python train.py --router_score="softmax" --n_head=6 --norm="layernorm" --norm_eps=1e-05 --rope_base=10000.0 --tie_embeddings=false --init="normal" --warmup_steps=200 --final_lr_fraction=0.05 --seq_len=256 --steps=10703
Below are experts of layer 2 (counted from 0) of a mixture-of-experts language model. Rows are named router (the router's row for the expert) and show model dimensions 96-191. Each number is 128 + 32 x the weight over its row's rms, rounded and kept within 0 to 255. Numbers have three digits each.
After each expert's rows: "comes after" lists some tokens at least twice as common just before its tokens as in all text. This comes from a sample of Wikipedia text that the model never trained on. Tokens count by the router's weight.

# expert 76
router:160165099071103103107120011104136135161086094151127179195142134103151150094098152094107134118079132148115097093150153133166098165108114141128208114109074141109130118092184150193115081107140118073166132164096175104116108119125139152134118150125119138062090095173136106178131110171103124201
comes after: " of", " |", "-", ",", ":", "|"

# expert 8
router:170158099113099164093092086088114159077095145162167168162124163106089163093101162089158100163096092151161087096164161132157098088099090159093165101112108165150100092100095129113153095098149098097159161158093093124168096097167160117155161165096168107104145109169144089161091163162091166160
comes after: " ", " | ", "1", "–", ": ", " in "

# expert 112
router:166149147155111182141126150120116148143116189142126149200154145090098121102104140119137111156083101158199074118142130156130110152116130110098140091083163137115113111116133102101217082144115072151115143158110056050091099102141136083207141143078129102121113156177159110190119149133111172141
comes after: "\n\n", "\n", "| ", "-", "|", "A"

# expert 40
router:167158098111098163092091084086111159078094147160166164162123161103089162092101161089156102161097091150160087096166160132158098088099089159093166100111106165151099094098093126112154094096149097096159160160092092121168094096167157117155159164094167106104141108167145088160089163162089163160
comes after: "\n", ".", ")", " =", "\n\n", "==="

# expert 58
router:169157098113097163093091086088110158078094145163167168162124163106088163093100162088158100163096092152158087098165161132157097088099089161093166102112108166150100093099095126112154096098149097097159160161092094124169094096167158116156161165095168106104143110170145089161090162163090165161
comes after: " | ", "\n", " F", " from ", " f", " s"

# expert 68
router:169157100110098163089091085087112159080094146158166164161122162106088165093097161092159103164098095149158089097164160130158098090100090161096167101111102164152098091098095125111151093096152094099158162160093094122168095099166160115157158165094169104104142106172146088158089162163092162160
comes after: " |", ")", " |  |", "% |", " |  |  |", ") |"

# expert 43
router:161177137189082168124114119107088146172118139120165124117165184129130143098097137120167104124105125119157094068171127165145076149082118164128138067082106118172096126082087116165165129108179084086168113158089173084120150063119152126090166168088132136077210079138130120126112157144114142172
comes after: ",", " to", ".", " was", " and", " is"

# expert 49
router:168156099114097161091093082088113157077093143161167164160122163105089161092098162089156098163096094152156089098162161129157097089098089160093165102109104166149100095098094124113152094097150096096159158161090093124168096097167157115154159162095167105103142107173146089161090161162090165161
comes after: "2", "\n\n", "1", " (", ", ", " L"

# expert 53
router:139147101115087157127108096106083169169087136102145146125155158076128121099100164081200092136053147222119115081165135120175112117084129153080143099117100155097073141068130077158117091094143071087141164145112132119116126088134106159134129172081126139051202101165123101139147121121098115182
comes after: " |", "-", ",", "|", ":", " of"

# expert 3
router:167157098113097163091091086087111158078095145161166165161122162105088162092101162088156099164097091151158086096165159132157097087098088159093167101110105165149099093098094128112153093096149096097159160159091092122168095096168157117155159164095168105104142109169145088160090162162088165160
comes after: " | ", " ", " in ", ", ", "; ", ") | "

# expert 111
router:169158097112097163091091086087111159077094147160167164162123161104088162093098161089159101163097092150159087097164160131157098088099090160094166101111106165150097092098095125112152095097150096097159161161092093122168095095167158116156159165095168106105142108170143089161090163162089163161
comes after: " |", ")", " |  |", ") |", "% |", " |  |  |"

# expert 124
router:168156098112098162091091085086112158078095145160165165161121161104089162091099161089158099162096092151158087095165160132158097088097089159094166101110106164150098093099094127111152093096151097097160160160092091119167093095167158116155159163094168106104141108169142088159089161163089164159
comes after: " | ", ", ", " ", "–", " in ", " ("

# expert 18
router:114157118144112127117110135096152177097068175121143160148148184097102129067101144103161055168098139174122111122172178145175083131103102128110147083080119161124118103087117120131127091126142082095150165139066122085147125030130137148121148152109182145110142078170085100162148118162098132141
comes after: " |", ",", " of", "-", " and", " the"

# expert 10
router:173162113086128136101089113060069137120126146168154169147122128105111147101078156112137115147109080160124127147175141156132100130129107140070187096056106133093101103090072104085128083120205102040116167130121111078147125082186144084138147161102157111131117147157177109130110141131091149137
comes after: ".", "\n", "\n\n", "-", " |", "|"

# expert 13
router:168156099109096163090091085089112156077093147161167165162120162101090161094101160091157103161098092149162088095163161133157099086097091161094166100111104166148100091101094126113151097098147096097160162161092092123168096095167156116157160166091169105106140109169143090161090161160088166159
comes after: "\n", ".", " =", ") | ", ")", "| "

# expert 90
router:155181110147099138098071115124157117093109162117180149118150128110116165094141164112115104174101126147174105102149143133191073082110084134114194107112105144154125086070120122146211113104151084090175119168128104089153132066124149125161174144102222114122124099147157107140102138159103145104
comes after: "\n", "\n\n", " on", "2", " |", " in"

# expert 118
router:168157098111098163092091085087110157077095148161166166160122161105086163093098161089158101163097092150159086096165160133158097089099089160095165100110105164150097093098094128113153094097148096097159159161093092122167095096168158117155159165094167106104142108170143088161090162163089164159
comes after: "\n", " (", " ", ": ", ", ", "| "

# expert 126
router:167156099113097162092091085087111157077095144161168167161123162104087164092101162089158100162095092153160087096164161133157097088099089160093165101111107164150099094097093128112153095097149097096159160159092091122169096097169157116154161163095167106105142109169144089160089162163090165161
comes after: ".", "\n", ")", " |", "\n\n", "=="

# expert 5
router:168157099114098163093092086087112159079094146160167165160122162106089162093101161089157098163095092152159088096163160133159098089098089161094167101111107165151100092099095128114152093096150096098159161160093094124169096096169158117155159162094168106104141109169145088161090162163089164160
comes after: " | ", " (", "| ", " ", ") | ", "% | "

# expert 119
router:150160114160100156099081129124101135080111098187170151139101122092103111120155195114169083159107104177165084106125117168145131076043122130107113158171141154119107096135128101078155098123131123109156175121143149132153147149203179188099131133143132030144197116143166092107098196128074096108
comes after: "2", "1", "b", "c", "l", "h"

# expert 121
router:169157099111097164091091085087111159077094146161167166161122162104088162093099162089158100163096092151160087096164161133159098089099089161094167101110106166150098094098094128111153093097150096098159159160092092123169095096167157117156160163095167106105142108168146088160090163162089165161
comes after: "\n", "\n\n", "| ", " curr", " km", " subsequ"

# expert 2
router:168157098112097162094091085088110157077096146160167165161122162107089161091103161088157099164097091149160086096164162134159099089098089161094166101110105164151099095098094127112153093095149097098158161160092092120167095096168158117155160165095168106106142110170146087162092163163089163159
comes after: "\n", "| ", ".", "|", " =", "- "

# expert 108
router:197181128186097156083152146081077115086109162175160157127139155088099120066072163103145096141116114119175101109144116118188139101098098143075111146133164160135100098118155119070183129087149122119122148131123157092154140094194142144149154138095133109170208123167132082143145156138048158105
comes after: "2", "1", " | ", " ", "| ", " ("

# expert 35
router:137166037148116209114128094105099169120073188181148143177087131099131127109085194109195088198073138179116092094161151150142083094120096121100155123128158145116166097090098141082143075080167104084116139135126149133110118132189163110143164157068128113122158081146147104126097139148137120148
comes after: " |", ",", "-", " of", "|", ":"

# expert 19
router:168154100113097163093091084087112161079094148158164162161121162107090162093095163088156099163098092150158087095163160129156099090100089159097169102110105166151099093095093129113154089094150097096156158160091093120169093094166157117155158163093167104106141108169143088161091160161088164161
comes after: "\n", "\n\n", ",", " \"", ":", " | \""

# expert 81
router:168157097111097163089088085086112157078093146160166166163120161104086164093100162090160102164100092149161087096165159133158098088100087161094165101112105166150099091100094126115152096097147098096159159162092094122167096097168156113156158165095166106104140108170145087159090163160089162160
comes after: " | ", " ", ", ", "–", " in ", "| "